Experts of a small language model: 667M tokens.
Below are experts of layer 4 (counted from 0) of a mixture-of-experts language model. Rows are named router (the router's row for the expert), gate (a neuron's input weights, with its number), up (a neuron's input weights, with its number), down (a neuron's output weights, with its number) and show model dimensions 0-191. Each number is 50 + 12 x the weight over its row's rms, rounded and kept within 0 to 99.
After each expert's rows: "raises" lists some tokens whose logits its average output raises strongly, later layers aside. This comes from a sample of Wikipedia text that the model never trained on.

# expert 38
router:51 52 44 59 45 40 66 53 34 22 69 57 56 49 47 30 48 64 48 43 55 48 45 58 51 76 40 43 45 50 41 61 67 53 62 32 21 58 54 44 63 34 31 47 40 45 45 34 46 36 63 43 51 26 43 76 62 63 63 34 61 51 54 40 56 69 36 59 38 66 58 48 50 64 49 59 67 43 37 45 44 49 51 72 46 54 48 53 46 67 41 65 46 56 48 72 39 60 78 32 47 63 56 69 52 47 51 69 45 36 71 35 56 67 43 77 68 21 59 58 57 43 37 54 55 38 64 49 41 44 29 43 64 63 56 37 50 39 47 59 47 34 54 69 47 67 24 55 58 52 55 47 63 51 43 56 59 44 57 33 58 60 65 57 32 37 53 63 45 67 32 56 57 34 68 60 48 42 48 39 34 61 42 44 31 40 47 71 50 55 45 36
gate0:61 46 51 31 46 55 75 57 32 56 47 38 46 36 48 51 80 35 49 42 44 54 34 46 47 58 49 46 37 20 38 51 60 71 48 38 45 43 27 58 48 47 53 57 45 47 54 36 31 47 50 39 61 43 49 65 46 63 56 50 46 35 55 54 47 39 52 64 54 42 65 41 43 48 62 75 64 67 63 48 65 42 21 46 62 53 62 38 51 57 70 51 32 39 51 58 54 46 52 30 35 46 49 35 40 51 53 56 37 34 48 60 62 53 70 33 43 56 34 53 54 49 45 59 60 29 21 38 27 58 44 58 47 52 43 46 55 33 22 37 60 44 68 53 51 61 53 33 18 51 33 47 50 54 63 67 51 54 58 41 57 61 32 82 37 53 35 78 30 69 46 50 46 50 44 57 35 65 57 58 62 42 46 74 62 70 59 50 51 59 59 44
up0:52 64 48 38 38 50 78 29 43 42 56 53 46 36 33 67 57 21 52 62 53 35 43 41 44 48 60 68 30 50 52 52 37 44 46 58 33 44 25 32 57 42 64 40 48 42 55 54 45 52 57 65 49 39 48 58 51 36 61 46 58 21 52 57 56 50 38 57 50 48 62 42 52 44 55 68 46 57 58 41 36 43 38 57 70 55 50 30 40 69 65 38 39 38 42 52 77 61 65 41 50 65 48 65 50 51 64 39 46 34 41 44 48 57 50 63 24 43 33 35 48 48 41 40 59 36 52 54 37 47 48 45 74 44 65 31 46 21 49 26 61 32 50 58 34 52 33 41 40 29 58 55 57 60 51 61 50 71 56 52 47 62 59 85 16 57 29 54 49 45 30 51 49 53 39 56 47 63 30 69 59 48 40 62 49 56 57 62 55 71 44 47
down0:44 27 64 64 31 70 56 59 43 54 56 44 67 44 53 47 35 33 35 47 58 50 64 42 61 51 37 58 65 43 57 66 49 40 68 49 43 57 44 31 45 40 59 51 29 55 50 55 38 39 51 48 54 61 65 65 49 53 51 66 47 55 36 62 47 38 56 64 43 61 51 28 54 68 45 49 50 47 57 40 51 43 73 48 58 67 79 53 27 65 59 45 55 66 32 41 56 67 51 46 53 69 35 58 62 56 40 43 41 37 46 71 42 43 55 51 40 47 45 38 43 33 41 71 62 57 40 51 51 81 49 55 47 32 51 61 54 56 38 53 71 55 36 60 58 65 71 63 47 58 48 56 57 26 47 87 43 71 63 45 47 56 13 52 39 55 47 38 41 29 44 74 39 49 38 56 46 51 58 59 32 76 43 47 53 66 46 75 46 55 66 51
raises: ":", "-", "I", ",", ".", "E"

# expert 43
router:62 37 22 54 50 56 55 52 53 50 38 51 73 49 65 46 46 53 49 44 82 57 52 36 64 66 50 42 59 48 63 57 49 57 35 42 56 40 53 64 46 43 54 49 69 43 45 59 46 42 51 43 63 32 39 41 49 71 34 49 40 39 56 54 47 35 44 39 68 46 28 30 55 46 42 55 42 80 35 70 58 57 49 33 64 36 56 71 63 67 39 55 51 60 70 28 46 57 41 54 51 77 62 58 49 55 69 59 52 58 61 54 63 73 43 28 60 55 62 60 66 22 45 61 40 42 28 65 39 38 51 48 45 73 38 68 41 59 42 53 53 51 52 57 39 50 51 14 49 53 47 55 34 67 60 46 61 71 51 50 44 54 52 43 53 56 58 40 69 46 50 38 42 73 31 42 43 41 34 31 37 41 40 76 50 65 62 54 51 54 59 68
gate0:47 40 60 43 41 36 61 50 47 43 59 34 63 31 50 42 33 33 37 54 50 54 62 48 18 82 58 72 50 51 35 51 41 50 42 64 46 62 31 66 39 58 51 56 17 46 50 70 37 40 40 82 58 31 26 71 48 39 43 37 53 61 42 49 62 59 47 55 75 59 46 67 55 33 46 45 63 60 59 56 47 69 51 62 32 31 49 45 69 43 46 35 61 32 61 45 36 55 71 49 57 47 46 33 23 67 54 28 61 48 60 55 51 37 52 59 48 59 52 50 65 47 47 25 52 54 65 62 20 56 29 42 59 58 49 49 62 54 29 54 50 68 37 58 49 40 53 51 46 67 62 69 45 56 53 34 62 41 59 56 55 56 43 45 52 36 65 40 70 52 46 54 68 38 40 53 32 45 54 44 43 54 55 55 63 58 46 60 60 36 56 42
up0:49 46 37 29 50 38 34 66 39 48 52 36 55 55 39 47 44 59 41 62 41 31 54 58 17 67 50 50 42 42 41 56 52 41 49 31 52 45 51 56 72 32 63 78 53 74 56 44 49 53 47 61 39 55 45 53 47 85 47 52 50 49 70 33 62 65 46 69 26 56 54 59 55 35 34 63 58 40 34 75 42 46 35 60 65 56 69 45 45 49 72 64 53 53 46 60 69 63 24 69 65 58 40 61 53 56 40 45 36 20 62 47 43 58 49 61 53 36 55 40 66 50 59 57 58 44 62 26 57 59 55 42 52 50 36 46 46 47 41 57 54 51 43 70 51 53 80 55 35 55 37 34 51 30 46 28 39 62 79 44 50 41 60 50 41 25 52 58 49 43 28 35 39 66 57 51 57 53 53 40 52 41 44 35 63 53 46 55 66 51 53 42
down0:49 41 48 47 47 44 54 34 60 73 53 61 56 36 62 51 52 58 32 57 51 49 48 50 71 72 63 43 34 70 49 18 71 54 41 75 47 56 58 54 50 50 47 35 36 72 50 36 58 49 54 55 73 35 60 41 59 31 36 53 70 64 39 63 44 44 66 61 58 62 57 40 48 50 65 39 45 44 67 47 70 55 34 47 60 65 50 45 48 62 30 39 42 57 63 64 34 53 43 46 58 29 52 55 40 72 44 36 55 37 52 55 43 53 23 55 36 70 46 29 65 45 38 38 40 30 40 68 60 53 64 60 61 45 52 35 58 55 63 48 35 59 52 46 63 39 37 62 42 85 44 50 56 41 68 65 63 69 41 42 54 65 41 24 50 60 56 34 50 48 47 32 64 56 73 48 42 54 57 39 36 51 51 49 60 48 30 58 74 56 39 50
raises: "ations", "ut", "ar", "ative", "ated", "ely"

# expert 2
router:34 53 81 54 66 47 56 56 67 63 78 42 32 60 54 49 31 70 62 65 36 30 66 38 45 60 63 49 68 57 60 37 28 61 57 38 49 65 48 39 55 43 60 39 49 52 40 49 41 43 53 33 38 65 62 42 48 53 51 46 47 35 59 48 53 59 64 57 46 60 45 71 52 58 47 52 71 26 53 46 43 41 47 50 63 42 35 33 49 28 45 48 42 43 56 63 48 79 33 50 61 76 75 30 63 37 45 46 67 44 49 52 25 57 77 63 43 59 54 48 56 58 50 45 61 63 35 62 45 51 56 43 62 65 29 54 72 68 51 44 48 38 52 38 53 45 42 51 60 65 33 59 62 36 35 51 56 47 67 33 40 63 50 53 56 42 71 78 38 67 33 44 53 45 44 48 53 70 66 49 53 38 49 40 60 66 66 41 53 66 50 63
gate0:65 50 54 59 45 51 40 57 45 43 41 64 62 52 57 51 45 26 54 49 34 47 55 65 94 62 61 53 31 57 42 59 58 49 25 51 45 55 41 50 42 47 24 53 45 58 45 70 46 49 36 41 64 57 19 43 52 49 25 58 31 77 53 52 43 56 59 33 51 39 42 37 53 64 70 79 59 49 53 59 46 48 27 34 44 46 73 52 65 39 62 35 57 44 51 30 61 57 38 43 58 40 53 44 52 40 64 63 58 66 49 47 37 36 67 51 55 59 49 35 39 56 44 68 51 51 39 60 29 69 54 57 55 59 44 40 55 39 50 34 60 45 42 72 36 40 45 43 61 63 66 35 66 56 43 39 75 57 42 44 51 42 47 36 46 51 31 64 59 61 67 31 49 38 73 55 47 32 52 43 44 35 32 60 42 51 50 71 36 55 30 60
up0:48 67 45 70 43 65 41 37 60 51 45 78 59 55 40 42 52 38 59 36 42 69 42 48 50 56 41 61 32 71 38 58 53 58 29 56 39 56 38 55 48 67 28 42 51 49 40 51 26 55 34 52 48 57 56 47 52 47 30 56 19 66 44 52 50 25 38 59 58 46 46 56 36 42 29 58 58 48 47 53 68 42 36 47 36 27 32 64 44 29 69 54 65 53 43 38 26 54 32 55 32 17 59 60 38 69 61 61 58 57 44 43 43 34 32 56 37 60 53 53 52 27 58 59 54 44 50 67 37 54 67 41 53 47 52 61 64 45 48 32 63 43 63 55 43 21 38 59 56 57 70 42 65 51 59 65 40 48 38 57 61 53 49 70 42 36 41 43 50 37 34 52 49 67 46 30 57 59 49 43 27 45 39 54 45 29 48 46 54 34 49 27
down0:55 26 46 73 45 59 46 72 36 50 28 73 55 41 43 37 54 72 77 34 55 69 33 17 49 57 43 53 40 50 55 49 55 31 51 62 49 61 31 32 60 36 45 56 46 22 57 57 65 42 59 36 45 55 34 37 70 49 64 33 56 50 64 52 64 34 64 45 34 51 43 46 48 36 36 77 50 56 55 47 61 56 52 29 46 59 69 53 63 66 53 58 72 47 32 48 57 58 30 55 12 52 48 59 57 47 63 49 73 53 45 50 18 42 42 41 67 46 38 47 52 55 44 63 48 46 46 47 61 50 62 37 33 46 45 42 64 42 53 58 42 46 65 54 42 55 49 55 57 41 59 32 42 39 46 68 45 76 53 58 49 38 59 41 54 50 46 64 53 41 40 65 47 48 53 63 46 56 64 48 42 43 52 74 60 33 73 55 32 44 50 52
raises: "20", "%.", "%", " L", "17", "19"

# expert 31
router:54 66 49 37 55 35 48 45 68 55 43 50 47 63 48 34 37 50 35 62 44 74 68 65 43 68 35 67 57 51 58 54 46 71 60 55 42 58 54 38 51 54 42 54 21 63 42 70 68 66 57 63 44 38 49 55 40 27 52 69 45 67 52 55 61 55 55 58 41 51 44 60 64 53 70 34 48 35 64 47 50 44 47 39 56 56 31 49 42 42 60 56 67 37 66 42 54 57 40 40 48 15 63 63 35 60 43 49 67 38 38 25 44 35 64 57 36 67 61 32 56 70 52 57 45 48 49 58 53 77 56 38 60 41 40 37 28 61 66 48 35 40 42 38 80 40 56 60 68 67 57 45 66 50 41 55 53 66 45 49 27 43 72 55 45 35 63 63 54 37 36 50 42 43 62 53 54 60 51 85 46 57 47 50 46 52 61 31 35 39 50 49
gate0:49 56 38 61 40 61 53 49 50 67 55 49 54 67 59 61 31 29 23 53 59 45 44 28 39 38 44 39 42 49 48 53 51 61 52 64 31 58 31 56 65 68 44 68 30 48 53 34 54 45 48 49 26 36 35 34 20 59 51 62 43 40 37 43 36 42 50 79 66 44 40 42 46 50 47 47 61 57 60 58 38 39 54 46 63 20 41 49 52 48 68 52 65 39 50 48 32 49 56 68 54 58 44 50 45 45 67 37 63 59 41 43 47 45 64 44 50 51 54 39 46 69 46 57 43 59 42 56 35 30 57 39 78 61 59 57 63 64 51 58 70 61 38 40 54 47 62 52 42 73 61 42 85 39 47 66 42 44 24 41 30 75 49 46 53 36 59 58 43 40 33 36 58 50 41 41 42 50 32 39 50 53 63 52 66 83 46 36 53 43 69 47
up0:53 37 50 73 62 59 54 44 54 69 53 52 62 66 58 41 58 50 38 32 43 57 42 27 52 52 39 23 49 51 45 55 48 62 55 52 44 65 37 56 60 69 47 71 42 38 48 40 41 54 31 53 46 25 39 33 38 66 62 58 44 58 35 42 57 49 49 59 57 50 73 48 68 30 51 49 50 51 66 73 47 60 50 75 62 70 59 40 50 31 57 50 54 37 69 29 53 50 20 40 47 35 45 61 39 57 55 56 53 49 34 64 49 46 61 46 39 51 40 55 41 58 70 42 37 44 51 30 41 32 73 54 54 46 40 53 60 86 55 62 32 51 56 58 54 57 41 37 55 71 48 33 55 23 49 37 60 37 41 46 36 50 33 32 35 32 49 46 72 27 29 20 52 47 32 58 54 57 53 54 56 43 50 48 43 45 68 37 57 55 49 51
down0:57 37 42 17 48 39 56 63 56 45 46 59 63 70 36 53 55 46 63 54 58 33 43 62 49 30 34 65 49 63 57 58 63 55 44 48 54 52 50 38 61 36 48 55 39 36 75 62 45 53 35 56 43 66 59 59 59 27 27 35 46 56 38 69 76 47 73 58 48 70 43 68 67 70 63 67 36 38 60 70 55 54 45 56 39 64 71 37 54 52 60 26 27 48 80 36 68 47 46 59 46 49 30 49 59 59 41 53 50 50 43 44 41 48 37 63 50 54 49 23 37 41 36 30 37 55 49 52 75 61 50 51 46 33 44 56 55 44 34 79 36 54 52 48 48 43 49 45 43 42 38 36 54 59 57 47 46 58 74 46 67 40 51 58 62 48 49 27 52 43 37 53 58 43 79 37 52 57 39 54 49 70 54 48 49 31 62 58 51 41 56 43
raises: ",", " –", "–", ".", " to", " -"

# expert 26
router:35 47 48 51 46 42 55 47 38 49 77 41 41 38 24 45 46 58 58 60 24 32 63 62 45 44 39 50 46 38 66 36 27 47 44 41 54 48 39 28 58 39 73 72 40 40 53 48 49 42 39 59 48 30 63 70 32 71 36 39 62 54 24 52 36 54 49 52 22 50 66 34 74 54 57 45 56 65 63 73 54 47 61 69 45 69 59 33 60 45 50 61 63 39 64 62 39 40 41 48 51 36 56 31 53 45 46 64 44 40 57 50 50 59 39 43 58 73 62 38 20 58 55 28 56 44 60 36 62 51 59 54 55 50 40 37 45 40 52 51 40 33 69 40 50 64 35 39 78 53 42 34 69 51 33 52 44 45 57 43 68 58 64 63 44 47 53 52 40 36 39 55 62 55 39 51 38 50 40 74 42 61 47 59 48 36 29 46 64 51 44 56
gate0:29 51 46 62 49 34 46 31 46 42 62 48 56 69 58 64 47 39 46 73 50 49 66 35 52 34 51 26 50 46 45 51 30 50 56 47 40 56 55 33 53 52 21 44 63 76 52 55 46 45 35 56 51 20 47 36 52 24 50 36 47 41 68 59 40 55 55 59 30 55 43 58 35 27 66 28 47 57 43 66 46 66 62 57 52 46 53 48 51 50 42 59 45 51 51 69 38 49 50 51 37 52 56 50 38 47 57 67 45 63 45 40 49 48 43 22 61 42 61 49 44 49 56 58 53 40 32 54 36 31 48 85 62 44 30 50 40 70 62 52 58 51 41 47 51 48 65 69 75 46 54 43 38 41 43 33 58 39 34 49 42 42 53 46 59 50 51 51 40 42 41 62 72 54 48 55 48 49 59 54 51 57 30 71 45 86 71 45 52 18 84 59
up0:37 49 52 33 49 45 37 62 55 61 58 33 57 32 45 62 60 71 39 41 36 80 69 51 52 36 53 33 49 38 54 59 42 47 57 32 41 35 52 57 61 59 41 47 46 55 45 59 74 71 40 40 57 57 74 48 45 52 49 67 60 41 41 50 48 19 53 56 56 55 41 62 39 44 38 38 38 56 63 61 48 50 53 52 19 53 68 46 55 29 71 37 75 45 60 55 33 21 41 55 61 46 53 35 64 45 57 63 58 53 43 65 45 57 50 45 41 43 51 57 38 44 46 52 24 48 53 55 72 50 61 44 60 48 38 50 45 68 39 59 73 66 67 46 77 54 66 53 63 52 64 61 48 66 51 76 52 45 45 74 47 54 48 63 44 63 60 77 64 51 70 35 54 39 49 55 27 46 49 61 59 44 52 56 68 54 67 34 57 38 65 62
down0:73 45 50 34 58 34 44 61 39 48 62 48 44 35 54 54 54 52 57 55 52 39 38 42 43 32 57 65 50 44 65 55 56 39 58 50 64 43 64 23 68 66 39 40 45 39 23 63 58 68 37 53 52 49 40 44 48 25 60 43 49 65 61 39 49 53 46 50 47 24 57 69 39 64 46 58 34 52 59 48 33 57 45 21 54 57 45 49 59 39 43 41 38 55 57 35 60 58 43 66 50 67 54 41 60 37 51 44 76 53 55 34 40 54 52 28 53 36 44 65 53 18 46 51 52 81 45 59 68 52 44 22 54 53 44 66 49 57 33 34 66 49 45 43 74 46 41 49 48 25 69 46 27 58 36 42 45 40 29 52 58 51 50 66 31 54 52 57 71 39 52 42 55 66 69 46 33 32 61 40 67 56 49 52 58 74 67 45 57 59 61 49
raises: ",", " (", ".", " and", " in", " No"

# expert 44
router:39 26 46 61 39 46 61 47 74 52 53 58 41 62 55 55 41 37 57 46 59 33 59 41 63 43 50 53 42 65 66 37 55 65 42 60 69 35 65 35 55 42 51 61 42 37 45 56 42 27 51 31 46 64 60 35 48 37 62 59 68 47 52 64 62 34 65 50 38 69 62 70 65 62 44 50 41 41 58 36 70 40 59 45 48 65 26 48 69 31 52 53 35 62 80 67 53 38 35 58 31 56 51 33 58 48 36 39 51 57 46 52 32 43 55 66 38 47 40 42 71 53 19 36 53 73 74 55 58 51 46 37 55 46 55 32 67 47 61 40 42 49 50 36 53 37 43 57 36 46 50 47 46 40 48 53 50 47 47 47 53 62 43 57 63 49 51 73 39 37 37 54 63 66 63 41 45 42 50 54 67 55 44 38 40 23 68 19 64 69 43 31
gate0:58 55 42 33 65 45 67 51 40 46 66 61 63 25 60 53 53 46 53 40 49 36 35 51 46 39 59 39 53 54 37 51 41 55 41 38 47 58 51 38 38 51 59 66 60 58 67 59 59 47 70 41 58 51 47 82 39 42 48 42 59 48 59 43 59 57 54 39 77 58 34 44 69 61 34 43 65 48 52 55 50 57 55 53 60 62 59 62 62 35 54 53 54 66 75 33 67 55 41 34 32 34 59 73 48 60 71 43 53 38 58 45 39 42 46 29 60 72 48 50 58 45 50 46 47 53 86 35 48 55 63 26 69 52 56 50 48 30 45 28 38 65 55 43 48 35 46 64 32 42 40 29 43 48 30 29 71 37 59 42 64 58 74 28 59 46 50 30 57 47 67 47 26 47 66 52 44 54 49 28 27 64 50 49 49 41 57 60 65 63 51 49
up0:24 31 60 34 58 19 53 64 56 36 72 42 61 49 43 49 60 66 75 32 51 63 46 36 48 49 48 48 60 57 44 50 62 54 47 53 66 60 39 52 64 44 40 58 64 42 51 38 41 60 68 47 29 66 33 42 44 29 37 50 39 39 40 67 38 44 70 42 77 52 39 51 52 66 49 49 68 52 42 72 31 37 49 89 55 43 54 69 43 48 67 47 41 65 63 49 50 39 53 52 47 52 43 64 44 47 53 60 27 74 49 68 43 44 28 46 41 44 42 68 38 73 69 41 43 58 48 52 56 59 59 45 48 61 60 53 65 55 65 53 74 39 56 47 58 37 48 39 58 66 59 54 48 31 30 48 39 48 36 39 44 49 48 61 38 38 59 51 48 49 54 25 48 62 63 29 30 62 44 44 41 34 38 56 60 61 70 44 60 54 47 40
down0:70 41 60 70 30 62 63 71 71 63 37 48 55 39 49 39 43 43 45 69 57 46 42 38 24 43 54 60 57 60 49 63 54 53 64 55 42 40 32 47 59 48 52 41 59 69 58 50 51 53 51 33 60 51 49 47 41 56 22 60 43 81 57 36 46 63 47 49 51 49 64 60 50 32 47 41 55 39 45 44 59 64 53 43 58 54 60 56 58 65 30 23 25 65 38 45 47 43 40 51 74 61 27 28 29 25 59 32 49 50 68 59 54 48 35 50 56 56 35 33 64 65 58 50 50 36 42 49 62 32 75 58 61 54 53 32 44 46 66 48 59 33 52 65 48 42 49 66 62 54 45 57 43 38 25 57 66 62 50 56 45 62 49 45 64 59 65 73 53 43 57 72 49 42 73 55 72 37 73 35 54 30 58 45 49 39 56 52 47 49 38 57
raises: " the", " a", "\n", " not", " about"

# expert 18
router:43 30 55 43 63 23 31 52 64 61 68 32 51 43 42 48 27 56 75 45 51 71 29 43 59 32 30 74 59 73 66 47 35 58 41 47 39 67 46 48 35 48 51 57 48 61 32 53 48 50 36 27 50 57 43 39 42 57 53 60 57 70 52 44 51 61 57 52 34 54 49 32 57 54 48 42 37 63 41 64 42 58 56 53 40 73 28 49 57 46 49 43 51 41 45 38 53 48 37 58 55 29 43 64 57 53 51 60 66 37 53 61 59 49 67 42 40 53 58 47 26 49 44 35 40 37 60 51 66 50 61 43 46 51 64 48 34 80 47 53 44 46 56 37 58 41 25 52 77 28 45 45 60 31 43 49 35 43 59 45 62 76 50 40 56 53 36 81 59 48 55 71 65 48 43 44 35 66 39 51 61 33 47 62 67 53 40 39 52 67 53 72
gate0:58 24 64 59 65 37 62 59 45 46 43 37 81 47 46 59 50 46 46 52 37 37 59 49 44 66 63 60 47 29 48 34 70 70 37 56 46 39 89 41 62 51 66 39 59 66 57 48 39 57 73 44 50 51 47 45 54 59 39 33 47 60 52 56 59 53 46 37 57 48 61 18 40 57 47 32 45 62 73 50 68 57 60 67 48 59 50 43 67 59 44 44 61 28 48 49 46 56 71 43 51 45 26 55 49 54 30 65 64 38 51 44 74 61 54 51 62 46 40 58 46 71 35 51 65 39 52 43 37 36 69 44 47 58 43 49 51 35 39 70 47 41 71 68 59 55 52 39 68 51 50 58 63 43 34 48 59 45 50 44 47 50 64 59 40 63 47 33 48 59 61 44 32 54 45 68 46 78 53 25 25 49 57 27 49 48 56 57 47 68 36 33
up0:46 30 45 23 54 37 47 52 48 51 53 35 46 67 61 65 48 63 88 50 55 54 36 54 71 29 44 59 64 48 48 73 54 76 44 54 53 30 58 58 52 52 52 40 63 52 49 50 44 37 58 58 43 59 54 71 29 61 55 44 39 40 51 63 48 55 34 28 29 48 54 37 48 38 49 59 62 44 62 58 54 41 31 42 65 76 49 47 65 48 37 47 53 63 36 50 56 43 70 57 58 45 53 65 50 45 61 53 59 69 44 53 36 56 46 50 52 42 27 32 41 27 55 44 50 49 52 21 51 48 53 44 44 54 59 45 38 47 32 53 50 55 40 34 42 71 36 42 26 49 61 50 69 25 79 44 60 39 61 68 50 43 57 41 58 56 41 53 47 39 47 37 44 49 58 29 53 51 59 52 43 04 51 56 61 61 60 26 43 37 49 68
down0:52 40 49 56 47 54 60 63 45 50 24 41 40 47 44 55 47 43 42 54 57 53 40 57 27 61 78 53 40 53 55 34 52 61 54 44 49 53 42 38 65 69 53 50 48 39 36 58 30 68 57 27 45 40 43 64 19 59 48 44 47 51 42 48 83 55 42 51 63 66 67 33 51 51 50 58 33 68 28 70 47 33 76 76 56 63 37 28 39 23 28 56 63 59 61 43 39 43 51 25 34 67 60 41 48 40 60 60 44 53 24 47 39 24 48 56 53 57 51 72 41 62 43 67 40 66 62 44 65 41 51 47 58 75 57 60 64 48 56 55 55 47 68 34 56 31 57 52 42 46 49 42 61 57 43 50 65 49 71 59 26 62 58 53 40 50 50 50 43 41 53 63 39 52 40 49 73 42 40 63 39 64 52 55 53 49 45 36 50 67 60 48
raises: " of", " in", ",", ":", ".", " and"

# expert 23
router:60 50 54 40 41 63 53 46 41 17 60 61 58 37 77 63 46 70 18 64 36 76 76 47 23 75 60 53 45 40 44 54 56 40 50 56 53 46 56 57 39 67 69 45 50 42 67 43 50 33 59 45 44 57 30 61 69 29 34 56 48 32 38 42 52 60 37 41 52 59 38 59 48 43 45 34 47 41 56 29 50 41 56 64 37 27 48 74 35 34 53 53 38 54 59 65 62 55 69 41 51 36 46 43 32 48 44 70 57 24 39 67 52 52 45 49 72 26 58 47 37 58 54 39 65 60 53 39 52 38 55 51 55 52 46 59 50 46 51 49 68 53 27 66 63 51 52 49 44 41 79 52 52 59 63 62 68 42 51 64 30 48 40 51 36 52 66 40 49 67 56 47 57 49 48 53 53 61 60 38 64 54 37 55 52 60 51 42 46 23 58 57
gate0:45 36 80 59 50 51 70 66 26 53 59 36 52 39 67 65 57 54 38 52 31 52 57 58 42 42 46 47 49 47 44 35 35 49 66 53 35 48 67 42 65 53 16 48 33 68 38 50 49 35 51 55 19 41 65 70 51 54 57 67 41 24 37 40 57 41 50 52 47 56 42 58 38 53 42 63 61 59 44 66 46 46 70 78 29 40 30 52 68 28 37 35 63 41 41 52 41 41 55 41 44 50 41 43 41 39 41 51 64 40 39 64 44 47 46 46 59 57 49 61 50 27 69 53 41 49 41 30 53 59 60 41 48 39 45 40 37 46 42 49 34 62 60 46 47 46 60 68 50 54 53 29 65 51 37 56 54 28 56 48 39 54 42 39 17 43 64 49 71 54 75 46 55 57 35 53 74 35 57 52 44 65 53 65 46 37 49 46 69 28 53 55
up0:38 45 68 44 50 43 54 43 43 56 48 72 37 54 43 46 32 69 60 62 47 55 55 60 70 59 32 36 55 63 34 53 46 35 61 42 34 46 64 43 38 82 55 58 44 45 65 62 52 31 37 69 42 56 46 42 33 48 62 44 49 47 40 50 53 60 30 51 39 57 41 68 38 61 48 51 40 39 41 45 47 53 42 73 70 25 65 42 49 49 39 39 67 53 45 55 61 46 60 49 23 37 23 60 44 49 73 45 50 51 47 60 53 60 52 57 42 60 62 50 51 53 53 30 35 56 73 68 58 52 47 64 39 28 44 33 65 60 42 48 37 53 62 55 43 42 52 70 34 41 77 59 51 72 71 55 65 55 27 56 77 76 49 43 67 44 72 47 61 57 38 31 40 44 56 54 31 56 63 28 52 36 47 66 40 42 57 49 63 38 46 48
down0:49 52 63 46 49 53 55 66 59 55 36 76 57 50 25 46 71 48 66 45 75 39 61 59 39 42 53 58 64 55 37 63 41 49 38 41 55 54 42 47 44 57 57 49 52 40 27 47 35 64 48 43 75 74 42 59 47 58 49 44 49 69 59 80 53 60 65 43 56 58 53 30 47 48 54 62 53 52 51 45 27 60 47 54 52 36 73 65 27 59 46 49 31 42 60 70 43 55 40 61 60 49 67 33 47 63 59 52 25 46 54 64 60 44 38 54 72 36 43 52 53 82 55 41 46 55 48 60 50 70 33 38 63 51 47 31 59 48 38 54 56 77 35 61 69 68 24 43 71 45 41 45 46 34 57 59 55 39 51 39 52 43 31 60 64 52 30 69 51 47 63 54 62 36 44 41 63 53 44 59 42 34 48 48 42 77 69 60 30 38 55 55
raises: "en", "ist", ".", "ing", ",", "an"

# expert 7
router:56 56 56 39 50 36 49 74 63 57 53 36 30 45 48 41 49 66 51 66 54 50 56 75 43 34 38 32 37 55 41 41 34 63 39 48 59 61 56 55 56 42 74 40 46 63 55 76 55 35 66 50 56 35 50 55 48 39 70 69 73 68 51 68 59 64 67 57 51 57 41 64 36 79 42 41 61 54 63 40 43 47 50 35 65 25 35 51 45 34 53 32 35 44 33 59 50 74 42 40 46 44 63 73 54 56 36 38 73 58 51 25 38 41 53 62 37 62 38 51 61 72 48 49 48 57 57 43 57 62 38 40 55 60 39 29 54 53 78 69 46 32 45 38 54 60 28 58 49 53 63 48 61 46 56 61 49 56 32 50 30 49 59 59 59 44 58 62 36 63 37 48 60 39 51 43 58 53 52 64 52 31 53 47 61 34 48 31 68 53 46 72
gate0:37 39 44 55 57 57 60 54 36 61 22 52 45 43 32 35 36 44 60 66 30 71 55 36 67 53 56 54 48 32 42 48 54 43 47 61 52 48 40 77 48 47 63 37 33 56 74 44 59 58 40 42 48 44 35 43 44 48 49 56 54 49 34 33 64 46 67 59 37 50 62 64 48 66 37 49 79 50 71 58 38 34 64 41 32 44 51 52 65 34 48 55 51 34 56 50 45 41 69 35 64 54 57 55 44 54 49 71 53 58 47 33 69 42 56 53 66 54 32 60 42 67 44 51 39 46 60 48 30 72 28 49 76 52 43 44 32 64 67 61 54 30 53 50 47 51 76 58 41 38 58 56 56 44 43 51 46 60 32 50 65 67 55 44 57 42 54 40 67 57 54 23 38 47 45 32 48 48 47 70 63 49 45 27 32 53 72 61 56 65 60 83
up0:35 69 73 56 49 50 60 40 53 50 34 58 51 46 51 29 48 54 53 55 39 67 55 38 60 44 66 73 33 43 44 55 40 34 57 56 61 58 65 51 36 50 64 60 44 35 72 73 39 33 50 62 40 50 56 23 47 61 51 51 59 50 44 42 48 51 67 48 44 63 75 50 60 50 53 51 65 56 58 65 43 50 36 34 40 32 50 36 62 44 46 56 44 47 62 48 53 38 48 57 62 32 51 31 25 65 38 55 26 61 58 24 46 30 60 48 53 65 26 60 51 61 56 61 26 42 51 50 53 46 34 62 56 54 43 43 29 72 76 48 39 24 45 59 53 48 66 49 34 56 74 70 67 52 41 63 57 70 42 55 68 48 46 51 56 52 65 61 59 38 35 35 55 55 48 57 66 50 46 56 66 41 57 52 51 62 85 34 72 47 48 54
down0:51 65 35 39 39 40 47 42 32 41 46 41 60 32 61 43 54 63 46 46 54 52 39 59 51 66 54 46 44 47 60 65 54 26 53 59 51 54 38 62 49 46 68 44 46 46 52 73 64 66 40 45 63 59 53 54 53 37 44 68 43 72 63 51 34 25 42 66 38 61 49 34 44 40 62 50 56 25 69 54 47 62 39 64 49 66 49 38 43 53 60 35 70 42 36 38 54 66 61 60 43 52 57 41 63 50 64 32 22 32 45 33 46 49 58 31 48 52 44 77 40 37 62 63 54 57 50 56 42 59 65 48 56 45 86 40 48 51 72 34 31 50 54 35 63 45 43 44 30 36 56 39 16 55 20 55 31 57 37 48 70 44 51 45 45 62 45 51 38 58 49 46 57 55 46 43 34 54 32 42 27 37 34 35 39 33 56 52 62 54 72 58
raises: " a", ",", " and", " or", " the", "et"